config.toml
n_layer = 14
d_model = 256
n_experts = 32
experts_per_token = 2
d_expert = 192
d_shared_expert = 0
activation = "gelu"
moe_layers = [0, 1, 2, 3, 4, 5, 6, 7, 8, 9, 10, 11, 12, 13]
router_score = "sigmoid"
normalize_top_k = true
routed_scale = 1.41
balance_loss = 0.000154
balance_bias = true
init_std_router = 0.017
lr_router = 0.000452
vocab_size = 4096
norm = "rmsnorm"
norm_eps = 1e-06
tie_embeddings = false
optimizer = "muon_hyperball"
lr = 0.00553
beta1 = 0.95
batch_tokens = [32768, 65536, 98304]
seq_len = 1024
train_tokens = 592000000
steps = 9456
dataset = "wikipedia_en"
Below are experts of layer 3 (counted from 0) of a mixture-of-experts language model. Rows are named router (the router's row for the expert), up (a neuron's input weights, with its number) and show model dimensions 192-255. Each number is 128 + 32 x the weight over its row's rms, rounded and kept within 0 to 255. Numbers have three digits each.
Before each expert's rows: "mostly gets" lists some tokens that are sent to it at least half of the time. This comes from a sample of Wikipedia text that the model never trained on.

# expert 16
mostly gets: "develop", "laun", "provid", "reduc", "attack", "lear"
router:087127103134109121073118148094199185128103102136128136141141114095135164104117114158168184159090133078123143175155154171107098081122087096101176146124162135157126125096116118134149150077116199
up0:072136127104137142086094139113159076135118164168144177153133140155103119125153158131141097224108096107202102081110153124111129136124113110109152036089148127136140128176083092150181153154116072
up1:065129139102107138115115105148136144156112065100121122104128102151083109164127057140116135097129104102136092107099147138135098134132169115126157103149133153089119124080130111100190142100124106
up2:109083125217097151143102146139134106133100144100118142133129132146121180096127109144093057125133136155107081145121145122105157094107131177169136111196138170154135140158130122124208125100144112
up3:147063156109188129094154134087160102177139114094115115089133134145155121171089067096102156118175151139172093052084136101094079041120148053175110196115158098106156149124156125116151159164105099
up4:109164180164187116178118237107156167165088103115133132127120094097124154191081091112130089181058134132104157122120156119100106106112128169165180097145137173158144116120075119104148180107150109
up5:078086125129086132092100110189145146121062150130110148153117099182123110068132068149127148106109114134111130085146169148085083198121088129109102101145128146151236131123127127131159170131139117
up6:134125158127148161103082165152133205076146138132127104099118130162150104166131146113045102094088115160104088093141148099109096116164085197119130097118123180111189081084066102095144168137127126
up7:096080110133164135137129154180119163070109124062136110126138125096077152146099119176116081174091133087171176104139136130139125067101130123076166134149088123129131116163117085126132160092133156
up8:095179118116088175097116153107145106164143128098100174178228129118098099172122219108111131152078115117155188119125172164149127132134099128132157140103122136107144097141131159118139064105192103
up9:138070124116146159168135129114132130140111155067132119097143096054100138118108128112125127161206127106106129121094102144115122154075158093091091100132157155141046113152155097123145089124095139
up10:140106115150121103123164093119174125140128134100120133158154116124161149155107140166138128131125126089199145164164101123142066137101175159085088137134119087131185083142104143114143150111138092
up11:137153179095079137179131154095104132110088196104064137100145137140126119118156140070135094105098180168174134135088101139148128103182091105131145099130137084157138135178117185144174119107147168
up12:114169111083133105145129107156127116133185139135072186144139094127087059171130119092100136157214140108087128133117098084157126140073095097093136099123157174099079182120149140123107104129100116
up13:090165058063142115101157096110149186130131128097193171108155073094105146154091092138140119131101101150152142139144154108108129198065058159130115068158167116140134170191133126134149096175135149
up14:078085184099141136150099103077124106138088102132185144101125130106132105107210132153179130137122195110150151164096153134094185108187140094141162107125095123128117147173141118175176111131100151

# expert 13
mostly gets: "Ah", "Ak", "ya ", "Raj", "Ab", "ah "
router:123123128137091100125105122132136151040095126176074176141117160103137225123135114148139110102124169126129138122132177126109106082119114135095158138156171119075100144080144121151144148113105149
up0:133113117075146104098114160096172101093152184178160122145114178101083082133094142160121124142180171138103165137113145076089098117122168156190134129176147108103156114107120197176153147133155158
up1:100175118099087129132142131170153158178098138086139150140177195130088125098152133105081124136164123111120151090109125100131074082180131164109068108117173123074131105114121164159155136121107123
up2:128145093167081112099150089157103096126152145126093183069143092108187106136084089151113126103148135162152154185111081120153158168070141171117146101167151127086035136184114134128169159113040154
up3:114132135097117125098127112129105082138098154143089095038085136104102109150145137044152125094168167129132167121126153149093132089131098107158096133107112163136102145153116062103119160140129091
up4:080120202141146195098176079077080137075087098124146173155108157091134111121153100164084094143184152120144104213088099134116163112127096122121142139140075141110157096096114149096125111119147083
up5:142201149094137153184123120101140152162135112134121075153138139145146121078151112155096095092076152132108148129135107147125089157178078172131043178116078127123098087122099112107150079091148097
up6:106105131161095093144140093146151098102040116088083137107095137121153128077158092072064138149120044172159170124120147141120139107091169123153178100160112130151127186121126120135110080126109121
up7:130088136078097162136162132167103107151101132144117120074154148102102153189078148113107172101126180123087128081152139117027149165147177082138161169116088147103186101121147098126142109189105093
up8:130135125121166128065128174193186131180181184133166114114158141131147119135092075135146137160135148090111185132126107150156146178155125176140170138126165119107135119165121114062092097196144149
up9:098118128089086188140135096083153131153065105115145110154139102136119156127184058160127148110147115092155154153116091100106088105146138110129133104117132130172088130140115179133100117157127076
up10:122195199123138183091122151110163142183064113114107139067163088139134117123161061140114128164100075142138110169072165114164151152146079182132109150117161147110121151127098114052125127151152137
up11:133141131134078112135123054140108098116166107140142123146155089094098080132160163146098142120138128113144131190134170110116136162187170072143135081143126142125122154091105127131116169101136162
up12:112124140121151090092110153151092142138134126112098119145080180151104131117150132133106151141154164201117160148168165111111152105120165105176107163151154102097144138138132070173128164159145133
up13:125138134123051090138147136178166128126117135096129147117111069084160105197131133094107153118127109058127183112145175104080116183069178094143114106168165159138152145163135131157102091125118158
up14:133067110134147075118147162141146185127156144179141120086102128166127078070154139082150092122083038085159072147185179104175125114120151131142149175164120085193188113111101058094121123151155155

# expert 8
mostly gets: "ville", "berg", "ler", "ane", "ures", "ism"
router:088092092131077125136119127149091142050112128147081170147110149121101151168114138161187165089093192090123163107145157145133135115137105094143167170133146118180112148087150140148157153090107120
up0:061121133145135125104116137128154145124135155142115111101069107158148167130105087143101134109161100054188209053126183122054128121101130129137147039143085130121140112133134173167148116193160130
up1:108107098137120166170124145122174142185118146136110144127107083173146111154116147108117126116082133135138127095135218111135116123097077076122085171102120148132076192187115163107097084078144132
up2:153168116085095124125089138100111145177143110122154110124132101121160140169212096160070129109148122157108119115149114129151136140154083101160161131095125153098101139170069158103172106164168142
up3:078138112090164168160198155097150141122101139088112103134139084130077129133139111110153101155087126107116123149110115148104130133194120055113110125105128138136082104137142116089086083152106134
up4:113150127133118111079119096165127131141138169150101154132106129059075088126122127084161163069147100173191034103122144106174098052169174191117113160108133145077123160115117058151091159123155128
up5:080143154147162065095134153163133151102163097080102164100144095096113089148164142060129151089108168115147138165114078130146124132126160136171129121139058138124157102108131066158139146093110116
up6:168099117159120142066110171108122104103149129120141122139143164160113149142136127153103153110177133081116089078140158161101175147172172123123107082127189141153097141105150152167196114100056130
up7:165145081095135164118152131153111116139146107158145089109114100103115141158167107112110159148190092126182064168126135146171122154153140125143065120180067078088130116096062128123137143123126079
up8:128098117168154173131146144100153131089133151133103137136163146130078140073116145158130097112118120130113135094115153145113114084120118073135138074078108124079121088170197098157070147109153080
up9:131163128168102129121106102142081108131093109156159128085145131168112142190169154126069085146142132153133154116102185124129184158156087092153138179162169138146152113109084098132180115134148184
up10:152119184122134135175113166151102120190148127106111133123138066124121117207153076071113146114113141136168174102123160141123111135097147169115128140182097131135154115112076044099067097107107080
up11:120123061118117168150140118175167130108117144181150122107080103156133097112150143077115119173141084090083178151112118130167089123123094111174139158079094097131061158102144072082124082132100149
up12:154162123136123202104075164144139118141065092133128103126088092136131125126150122077125135115114131114130168198159108098081132049122111098146080116090088103193136047095194097131197127085103076
up13:130126167130085106168133110109127139168082138078141125085133162138135116090183121172138110121169131114166118140104126166150153123130102147162097117137170161147053078163098156101180158098113109
up14:090153128165092127137167149203089101070081115127121100119111117151187085140121143090108121115155154195157099161104189139146069116147112123120155117078095204161084130161104127175099134130108116

# expert 24
mostly gets: "Coordinates", "Genus", "Born", "Website", "Total", "Sour"
router:138075121128142069113147211128137120138104134149125188181103129132110141128134151128120145075132153158066197135117128179109076093121102100149116116124119126124042190095153095092137129083125182
up0:177170095144194110120163132189102106147143113114102158144165193109117095102117133097200133090047108144139170142113129148180157109075118053186134124070103172125137116134131147141162137115116074
up1:100154136135206110119125127105135144085113158157172074122169148161122122100098137226132147119108081163196181091193087095134147148114114124128155108122095165110162128136138128108113151147127107
up2:135128142177169117132136112070146110183171127168122132145105164158106109149126073145167061148142144189111099109094132161113036173189140170167154143088102138155108167193056136160174149161130162
up3:161110147149106131132138154123062127143113140096126158148107113129087143109099109123094100115143202111114154135113160100120105093125098121156063115114125115077068111156061059072125130156170134
up4:118154166053176076118188128118138136112155120156161195164135097117110082088139173142109150107148063074145132157138059165119097191139157126181115090082129146108130055111089082116104136107161136
up5:123158184122110154082181181125137088130121140076068136131080113191098093113137080106185141192152156152126077107127171188128111083121187130137073122112142167125088141097114105177074080112204136
up6:066156119165094123150102123129091109087158151108132059137131125151098165119112116123060143077105149123140152134090072047164155099152104190145105152159176118086139114077084087105137134132136100
up7:107112100154116164155125150144133101093158123096153116153154164159154138126191111120133126147115106151158159146116142127133147092112135109120038136103069152113096180093101096185167165116100163
up8:103087142113083136084194137096120089092173131146126130078140132095091130150161155130164099086169142076145119107112058143088116108142162153124072105171100132167141143185101152078075102158119150
up9:106161157125151136201111151157177149152145149164115079143112147098100146206098142094141119138092149119114145139164135118155087114136102104142152093095042177076111043183162104081107190156164065
up10:126147144113161150080107150150139060143152094104105142068123126124153153104102196103119096152174173139100139135161137117112117142073146041103083115099120148181138143130178171155065090177082140
up11:108119115141139139108118088184098120110144134140125136079164101119142104128132133214143141071132069150111083180174152168134078126107180156148159109093143139086109156103130094146085152126197177
up12:166123126135103099073114133125175118160149105107124110180186149104086173150164194133136142144124079168129153119134162131102116185104129154114102125138145140095168125142066164157103130138121101
up13:153102101157133087123111106095137097098142121156093155086093090127094152092125160078108106113156123098100195129106079091108138144222155074162135161161069171082099100109134091112083199112156108
up14:128107149179156149100102139097153148122142169092148126138107143129175174173164098143072131151136098139179158091055148141155087135087130163145154148161123157125100146125116155119117138090116120

# expert 9
mostly gets: "Tok", "ug", "vid", "ot", "Ok", "od"
router:160130080120070105120111133137119159052054063136116154128090106126137115089121149152144124088038155117158164071153132110167108118138108141072164180164193094152122157078126117125180155119115163
up0:131148131126107143116186079157096152107161088161152072101157089170113165159145138095116123125152163099154103085130096082083129134160095164140155078109147099177108050120136083099157117104070097
up1:152180092128107154104123150174132102115148094156184095119123069096083149067158120133122172093125128097161175129115098107145173114140148118129084119174150132108155108128054112127169164122149122
up2:079169063134115117150097065165079133147077142146180167139149177118071093088134144170063109143070100101113148101108084145106092157115128124114155133070142143131157113090141092131161159124043143
up3:137130134109104085153081088157130103135085105071128169086088148197152107108094161120127090157121171168052151164108126073173153107129104169119157192187097121120128109063140103095171158172125149
up4:150141117136136110127119059135146115135150131118127100084113115142118072171096154098119145072132066142123139134096122105160137202164142136135127117155084111179153134066109139167129092099105095
up5:094102109093066134115169115125111171091155159106087110113118117153113122102145105141092119048098118095107168106054146103147161133133130205078108105128173146128145134122079129128102129136132151
up6:140175119107095130137129119094182125171178127096144163135105141126099084144175095096080092083151078160176170115058105152111098138179127138104139203162110126131079124118099112131129170149099110
up7:143146157124125111152112155079070150107109171136170155160186096159165149138117122101135110133076044186164158111159162061146115131098076085133077146113116091133079101119105102140098137138199140
up8:061101118139114128144081110098126103140101104200177179160150124167141077116144129123134150162068153111178113100140123094137117088113123083201117164120114104133163122133116143131146116145101114
up9:100170122119130128118114128164145123074121087110106162099139123136122032125111127141153107141090089098144136100161136132215145126166147058156133159162155103147079131138105162139146144113096127
up10:146168119121112132121076050114104135125116116161184014127125159119105119151142151149112089109174139108100157151106108089186146190137099083120105161084165174157090119162132115148152083116201117
up11:173148092103116110126125162106085140105118143068144130111136109142133060112207072126102040111118135117131144100146180128217132162089113202132107079162203109121088127142091165137143161097155090
up12:134080147094118131072115168128162074115166150139132140096150141194081170145168108050180157052154159184107113117116165150155127154130119143121138047149105052161164079153089092086163128133139140
up13:146121139156079071149143054151078146159134114104102157078162115172169098155140147118127115031149123093145170109066106070126104156106130111081158084106181086155103095118109137112160161070124109
up14:112124120114080104121137148120156104158128112047089220101100090158116106140174128088114099083137085191125114144044124063133102182138155138097107108094098125107167133153103129139126111091184152

# expert 4
mostly gets: "social ", "tran", "Commun", "mental ", "soci", "cri"
router:115124117113131111125143168142171172144117068126080165158130147173130187089106074135116145084079149132083195094109151118186095111146099143079105189139158127095114151115159133091128159110137130
up0:142161113124141137183129114107101152196099136144176125075126101101124127140164109158066165183111150183150138072106132076191131169130121120120133129132118099142090124186147184122144168069103104
up1:169104160145152157162142105083116161170119091153162166150048137111190158192114150162113096169080127184094105121129109136168101132084153146152128184119104149034099157180113129136139076114106134
up2:063121153128148123167138073231079144116152147107124108131133076128069103127077125149120098128095123145135146054146107106127131113090081169131136152093110144093131106088079108139108138155144067
up3:105101105098092092144082138156158080160176094181121098174116105094123130183124125089134134125136159119130168062126128118178118122144124113116140125128120146105076125088134197073125121208095158
up4:096108082122136149106144140149101112124117162147106138166118125115121097165164142167177163087117084111090131171107127138108146150116137132127108136131058117082116123070149053107115093122039097
up5:138180111137158112094086099103151150060140111148144119066126178184176097103154126186063096148191144098140139130137143106134114127074095132118139109153166125074130125099096112111118085115168139
up6:155109114137163133150140105189098095155108113076110130108186104125065175090098137150108095138101107106126109059086087135124109150156100147096127107125125094127127128093068102123128115126121140
up7:137182195062197124106152137105180128174066121112129150194150106113148111119143173132094107175136154125109125143114126109170096124107124157101118204131160114140132113109159127169110117129140179
up8:122123100173171193123139167105156127161119112175142144085140128113111124111145082086130130172141054156154134092052119140164125148086152117193172165171160152155097108103167227038087179171113131
up9:086153176112130046146185178143144138107124147088171109165167122064113065059146137073096079056144145093156105081146128175185069174118154166113136067134083112126096101122076114168081166140108102
up10:107148155094163185109062191107200089192136176130155126118143129185109119120087066140132135144114119086168134138140079112146130092150153151118134117109153128099110106114171161111129070141103176
up11:170154151094123094183162124147096131163152158164128166080097103124047185191149131068131209115104166143196160090104110115144121172139106151097081184116117107155102078162102117101089117120129094
up12:179154081123174121176099088125096128165160111082163126153132222156131149110154124095117111141109106177148094118123105111149136155095083124088117128127173135088144159104123112137134125115110133
up13:198141114124120145136112158118125114153078151173093142161115148137219114094088127062061131179143103162122165128127142140143124133113163143148106132169172220115138150143180181145080116149086105
up14:194163164121110098154167106128119142106065084167191122165143109169090125122175094100122167120135135093131109098130167097125158153135086108080116164150150173132153127225102079172108073173106130

# expert 21
mostly gets: "States", "States ", "Japan", "Japan ", "Ukrain", "Russi"
router:088072124107144123113140148112132173083135069090122148206119113102172142159145123175228144067139128117118148175154145123082115119115131130110117183141155163148120163078153106122072150109120237
up0:093093089132100119163116118102125180180133182157169092144033118163132144096094107082140114080127023155103155140116118117045145165130106150104109131128135125150108126154120113122124086133175225
up1:125160130114138147123117131092149144124174169109089103139155122191144123153099138158131134115109100098096104176196147117082220130108142171157144079110144143153161175112145132158172101112168165
up2:110091136075161093141100119116162101141185162141095113125128119125149163092132155149129104163146118108158173167148094156123134132131123130116168144099110129089135088073170186110058112166107183
up3:107118138147144111150126204122090168130069154155201129129078140100114102126175139106170113044065081124126073154138101073107070112150128131127146124150126127147133097130165140158108133140131196
up4:192153118145148131179141113134134073134125102145106106066158093145134089118114142094129079139102136177139147109150174143187137133114080133136141190129094062110148063116075186168169122143139111
up5:099099139095148158118116102069127126191067163113103202127126177137087143169092141145147139112124153130177122097167091155111131070115158066129165062055128137138108133144145151150151141146125144
up6:052102133135144129133166115145153120090126158200058109127133071050148145103096144122115148187168091113135149152181076101119127135175091157137095094131044105130120174097166145065110091122145110
up7:105096146131165092142171148086151180160114123158081117114097154116127175114181164118124188109085131102191144136102107183035074099130125134151166066087082145107116162078138093177132044180127132
up8:059104131115161151133124172109117121093139097053182116124088089124162082112186130154127116078144123121121133099118097087127082101135099157106140197158168148098143120080122102199072126164127166
up9:134148169145066174179087066117073114116128101147138136073123083134061095161126113051096072131086180158133206086130136105168215143154084139136079125179073125135116092188115168097179171117133056
up10:093143121163116123085076130189102147152102099088156066111074127129143109106144119136103165112118140117161135161151158096160138083107156182088103112126191110167093117099122071123146148128147144
up11:155149189131132122138131123139145130106135169116180121147131092058109147160093094095155146164114145096132148115134063088139082176137110156145094069125135180138094122178134163133163155130198193
up12:049199137138111079124065117105121129149164092064130135123085143169162109106103129123064140136110124094139094135138188152130086079167188116130152086055087156098121110167239121083108085120126110
up13:114112176098119112134146108144076043118118137117119157173164111156078156086145138138167110135175130155122066061104116119147131109118125108176103124060110153152152126233123093081108128125158085
up14:135127095068122147131071152083084124147111159193085148112142170189072110141093108167121098135132073109157123086169087132175090128145129118202149139093101117151071123109087166176171142130169124

# expert 1
mostly gets: "190", "188", "192", "197", "189", "191"
router:175098096160121120104103204092088178106139118131128133140155147095127151139132075113158152088136122090080132157149161150123140133119091101102102191182168081129168141094156125164116168116056172
up0:145083127130149133099085171124162144086159124081070129126103100115149145117175128065143168146151112121132167133168152111153159141137159140133152180197100124093104140138173166176119081100111140
up1:180139131112185082188084097156158119121133173048096225084128149106112127158112170118145071135105156033156142169126168157124089186169100163103153170128142178088143164152134077131152084170132104
up2:126134097160091190090130143108091168158137127092179134158166131100141063123104088107121118090141110126120110186117080178088108154131102124179120099084112111125188162101160144102148107113144127
up3:092170146128133104121103117178116149193138089105154170075103077149111207071111139131104123138135165152128107107092138102113124146084115148129124117179133130108137123126182175162108138136112119
up4:158159097142137088190129103092139174133136095121178069073148127104135164194096122180086095129139095138117123183142122151149137148123091147116148148104182143156158129168110085124131083145167115
up5:109068161166131081226133139139142118150141108160153100111156165150095058064154116103122061062184100142110096119168113098129117158125092128156079155156106116089114134162149118164135167135120163
up6:134184117124149143165188135105113106122092066198095104131145151109106114139057092101081125160179095094095146086162116124115069138154136102125096087078164119121124115171126067119101128147117062
up7:113118110136089064133161056136093182169121147112164125127149119166060151130106120164028049054090134124135096119132138087139166124109059099109121123151166153096175138123158119121177106099143139
up8:115140128124138144095122193121077125130187134113173205088093150106055108127147078110125155115110153107077086074068143186122121143129146099069086116116134087135130097188144141109118108155097147
up9:131122124075127132118121167124140131141115133132094111140163101188132157103155092161129148209141171124096115145147096088146119144144113160158098136098112053055164084177143168128135147170136126
up10:174119142145150071162108124071079123166125122131176155104091117120192147173140179108121149160088128128114092140137111166138074112153130132141117112186111074082111124174128091129164104136105140
up11:103142120116105099163160143149081101130114070153146123166106102136108114171159166139146115178165143085086088140076152146163140142137078101097110162093103115126155076106078099083116112132142151
up12:142183134120086136126137172120110192133146106095175068130122150167165077123102096114088109090118114138154079156028067096142098054176138124138125157133110112137117147141083101080201109162109093
up13:156143127209130144139138153147127084159153139174143169131134188137105095126168106074119176165164038139135090105105095102174116117131140056122169109089135101172122059173159213136144127162120156
up14:162161086129145114100172111101196127131158109162163125080131164162184089181139132147164132164151118145136072105140134163085146086123095133090136141143167192144110139123141170151141096146183133

# expert 14
mostly gets: "MPC ", "JPL ", "· ", "', ", "); ", "ISBN "
router:121133139145125095121135114101109167098140130128093142138113125130154145128091098161140125114122143146094145180159133109123118093119099185121120195127154083198119165070141142169172160095128155
up0:102072201112178119115098049070155123162156168149155146163082156115143155068158121144108103123097196152116200158153098068171107114118105138112137161102068158101151128062123169194114115125146103
up1:151109149111147147127111173137156149150082178150121182159122067099150184193091133093119080198107118136132190106124145107105171105130152112131125165160050155091089106050168146196087131188153103
up2:097073158139097140144122110148101123089111115149114084162079119151173143100133130129071086097134100126131167136109171158082137091108091127134133118109135085166104068094143051213204121198174195
up3:104142136117090161165116047140173128119202145179125130084149160152153115092074127184119102152095113167152062128174153114124148104140073164130111111079172110129180175094208151123102140106116096
up4:145112125071177142112099119135138142136141128137149157124145125119122072113104110111149135120097130155104103131155125150109125123148182129188099101174139144123174121144166124204096057125177115
up5:143128124097145111122108167080120151144125149094134125112125139165073096120119167122177139132115141077172104131113167091123084120124154086133096093158086097058147152178116177132150121123184145
up6:114084128097125185139105108076068098135106142152114113097087134149086075133110128137147093101106167118088176153117126137099166100097121165128109121117072143149147092121138135163174107121113175
up7:113101153153187116103115159127103139214159137141125172122195132114148137108101113134115101104107152103134091128153146157128128088113161099072093084161141098219160147166122137097125134101141114
up8:136158124117099133106055150096141109130049103083110151155071108105186131158127155164157201146142125153093084172147076117161104114162146150145114116107121127114111131187129059136150134102185167
up9:140117145097132178160159064110158162123139154112185105077176117117156099168129078154109138127113092099104125108112173066156164114184094139111124119126109150187149117079143120093130158192169129
up10:121118074121114150096152132094094072091156095151154029078119137120089128147068125166177159155169158108135054129093163126122076128118170068114155141145128149155150117182076104158120119073178093
up11:117159174117125138128168119138095171165149117065171098121176140121094144119121151106129143089122133082065122127090089063090169232172149140107145145087189095113157099172105101123196107106108157
up12:107132105129175195153127116153117096092105129159112174105092166143073119122093087133190124143140090126140073075080158097156100143163188148151116133164133086138084116079139158092078054142163064
up13:147160150095120131148064123137098114127172098145157184113135139104123169146098101153106175119181120132170108171133117104117122143060166139175081156147115163156054172150082089184160107154115126
up14:120172161130126071127142044135187134102138127123126140160117099154140112077112121137053112081103153095184173136129105112119118175164094208123106174135124137156108154125127174125129178092189085

# expert 7
mostly gets: "%", "MPC ", "JPL ", "See ", "also", "· "
router:098142119127087080145104187184106137094104094085116140100157142058194132174112133134190129137147116110103168164119133125123076090118071118144160115165204019171092163087117083133140153111108160
up0:077179126057114135118159113144178109064175091152178082135093080149175070161077177140125127140144184106120147116128138128170173147187151077103203111107142133113097088105074159152112144105130067
up1:116165141154125095181108139168115108114128152136146152100111132169097131114123113130147103139072148123155149128139133133034147075159106181124172142069161110095128101056134141163105073140166143
up2:091142132149147113125114138154150105120143210064187196136093066148069175137125135139147109157174099097158162158123129095062082118126089132131167151055111138100118141034070103130132177172116171
up3:100153120111179077104126128164146063139136139108167144115086073206132148114146100093113171099161173146164170103121123146205120124135120102104103087084121147155167152107182091128138085174127162
up4:094167104158122127116133197162097174105149179087078169108184171112108094134125109160148171087133123131168134117168147137109155157114169154149160112134105158148156114115108085145129162107149075
up5:090179071182102166096161147182148146137116108103112079049184144053099133148062109154184118103168101079139121164116126180124210130152152081118122094153098109081181112156047097110124097075134105
up6:129113125193071104118146091155161126142123153130119108034144092062108157184159190164190097130126126094139135176110078113167130117134086093114104130164154130149113112123110083177151144156164095
up7:083088039107140136110146112177103061076136132112128120100153110160095111102150138072133055132177082093137176126148139117107132129129119106188143138118156097101115098135133155135145170122153100
up8:163140142229137131158192131121087144157121156052151132097170125107141175145123177196117109170172114138075134107087111179144179162139125156144162150165099135155149104136154131150105130108146128
up9:147123189121046160191141122134058087102107143074123140142243121104148136133132181158160110117164110082115126144098103142169099115163085132137146103129156087164099121131102143127120127127125136
up10:121100144112106147109164087156118126175113101145130153072166153107139133089085124117112122140175067146122128155163175093132118121121109142163137157221153108196076080151108132086120162190070126
up11:150152108166105030096120120167123135161085103097122133087109103146153146181147110137164175137183168143152139125093144088131097150109165106209144115096135163156178148124156150161063087123082155
up12:185177144122077122111124113097152112176103052102179112067085154085120161090128100105150145131131116112103148140145090111150148132130128140168158078139102144119146139110134098165125181126124089
up13:118114092140103142106133163168111113131099090109117143113101157184161213097098173127106119162126128077153141130102190124186171186109128190146076104157155123103105100144112092073157145142144078
up14:191110119165161084142100111115131105085116155093134151149119123117117158149161137100129180169142130119151150144099131153127096126132081099098121085203088160099091157123097147172149200103149122

# expert 15
mostly gets: "em", "och", "ph", "ch", "aph", "ich"
router:159117117111081088101136159156120121053102107181054143131150112121177190166145126147126174093110124084088117163161154147097100121127124179119114135186167131139113178142141148123118159113090168
up0:104149071145114064130158094146123100108174134163108058126100091133135106110110116084099131136068054110083194152172119169117145134113169084143083089160143143155087115167089118151154145131138102
up1:091185097087142137129132112162145066135127168115126134113162126113129168133141139118206169104136139063109157183164124171157204103150162163182173117059118105130090137162110195000140110107120073
up2:121154142105137128177048145055137148158168131172083134126026129218105125122151085160167147130126077184144170131118150061138142148150130140099142128154134068163118199078100123068132098110152106
up3:113082112084187102081146119136106145133126108144106177117116130159092136073100164130115143155092143148134172121171130156154143058174109157100073100089156102076131091113100140174148100147164094
up4:131189097119142170154100099163096159100087093133103105091134165108194109179115196118122099125119116088078195132170148117111164121110129168110101186146154144116122140168077133128151146080093120
up5:173169154131107130183166118167125106141120135104131078109152123081121090118174117059078135120136180173190113116168145168090122137132170097152101140149136107160143145140154144170074147054160102
up6:135108150158142129101109093125142091109118141179171175168137133179122118157180121124130123158152110154110099147094113147080107142128105085112150082115136175123161144182103098113109171103186065
up7:065063084160091121168136162179115164185123102101064082069090114169142101127131122120124195059133153088086139137157120117119164099109120115078084123184127183108131109191107130072083116140141207
up8:099100198069173166087161127125117142127084146106116124095114110111107146123093119145121122129145130135120138165163156056103139085133077113157101070137105143124152111179085134095153112111079077
up9:122138145169129151152137136120150136131144142080180129084084157077190121121137082108109180143122121116134121156146186119146156123181194126144164105112062128132123161150085115153080155099141138
up10:113125087174105100104177107139180116121129157152158150116141116140114138110170125193137090132113134086120202146128164150164141170127215091165101128132148121136127152152160131109129113144129200
up11:058129071117158159106130164089117174161164103107104112116125134125123136077160127109137130056124105131161108094117107099090145150138124126170147107101141130109125169120112162175137188136165187
up12:101116121128126130109106131147134077149096178152150093139188139105096125156185124146126137146161163135070171104095053108186136125174144181124141136206149097108150121172132190126150096076111093
up13:166161100144110113107113109146110116106128123150060168123172076172108083145153122166121156149131156196144082108129092128190118143062170128130127097111134123170150153130168119143117099143142133
up14:116140127164104160185141115118186091125135114162114141129126169112109121101172119079091136119104123142110100118151137161057089134132069072109172121164118100099136155170179151163122064087158124

# expert 18
mostly gets: "Rail", "oute ", "River ", "Road ", "Brid", "rail"
router:115080128122061110108135140191099171100094115126117157149105150120110200176113116148189216092152186061143185107171133152083108129088122120135165158149198129157135180072117083124101137072109165
up0:133110171150128069120117097104088100153126157136129165115119126116073126160131122058141176052083154146137078131094071093111106135157130058140136187152105166207161135095126081141124191120127047
up1:137154086124060133178118124192118090105178124127118117121165198119116119137135093136155114179150152124162146143132099189131144129116109113112134134109095143104120107138102197123105163152120079
up2:137135176098116190134166149140155134180118140058127089087104123097083102130192077147168212164156163058122190085168102106112120095109163163131056146096180108148164159123124134113142043096092134
up3:151112171063138197113141101191143135124135108101162190139113155041148127133144154129174113132163083049183078100121123119118144157040125111072119156113151131124177122111125145075114136109096094
up4:180125132101051125149186069124099135114105141130090056117148109087109094165131191178157178074189127070170099170096112173097105214126088133136051102112113096169133147156094094176205096121085129
up5:157141143125160102083071099121139129155154150128114144138116134137122133150065108143153113103161159115173125110151035102105214154132095149077177150129124110151072146128127181110092092101176099
up6:103079143166162151167097130125132065158135098098124155124129108130111157121188145046171179086147170155095204115136159165094065133078155154091074070131139126119121167143127107108128075133148100
up7:157102092139093113099129118209120175141147145079104128120064159157115160137145133147158186125177167042209113140088132128127093153135154152157125147099139124180125097122077075110140106102144066
up8:120131092112161079113239109118137147136163105106139128151153152128076075133112147068129165108098096158128205125195186136116117141140090126143165128122150155149126079111096172127112046130152142
up9:133142141083104146118120072101114109137103164113130135076138145153164121165184098118064173123116110082133170098116104107103144111170154162117147132102131086146113169113098067144129119171136136
up10:152126095112142085150126141114150123188169095152178069113120131128151152105153125141116097083090120173136120138134073122156136116101131120148083153137120165140130171171185167092146169131160087
up11:058156116116186121157093116160085127166112166122144041090096090170151147111136096169115184103087164190123155090116105100134177148105086139152133125163089163074100108155105104101113100123088149
up12:142082133100194129138140115144131171156156113115082146090092120131133148113124077148141140090128128065150143099096111110142106140136123122123094125136114022099144156082084048180176108148080167
up13:142185124104157104147099075108132068203149116141159170138097143131139126120144142062108087163114114222105092121101128088157183119139085076098137158131167110151126133149167163142160106167171137
up14:170194152153076142129139141193102140114124088119125128121124115053090123121133108096085180103163099133130139132112120130182109189125146053104088103156076123123112104116173113066098141131090133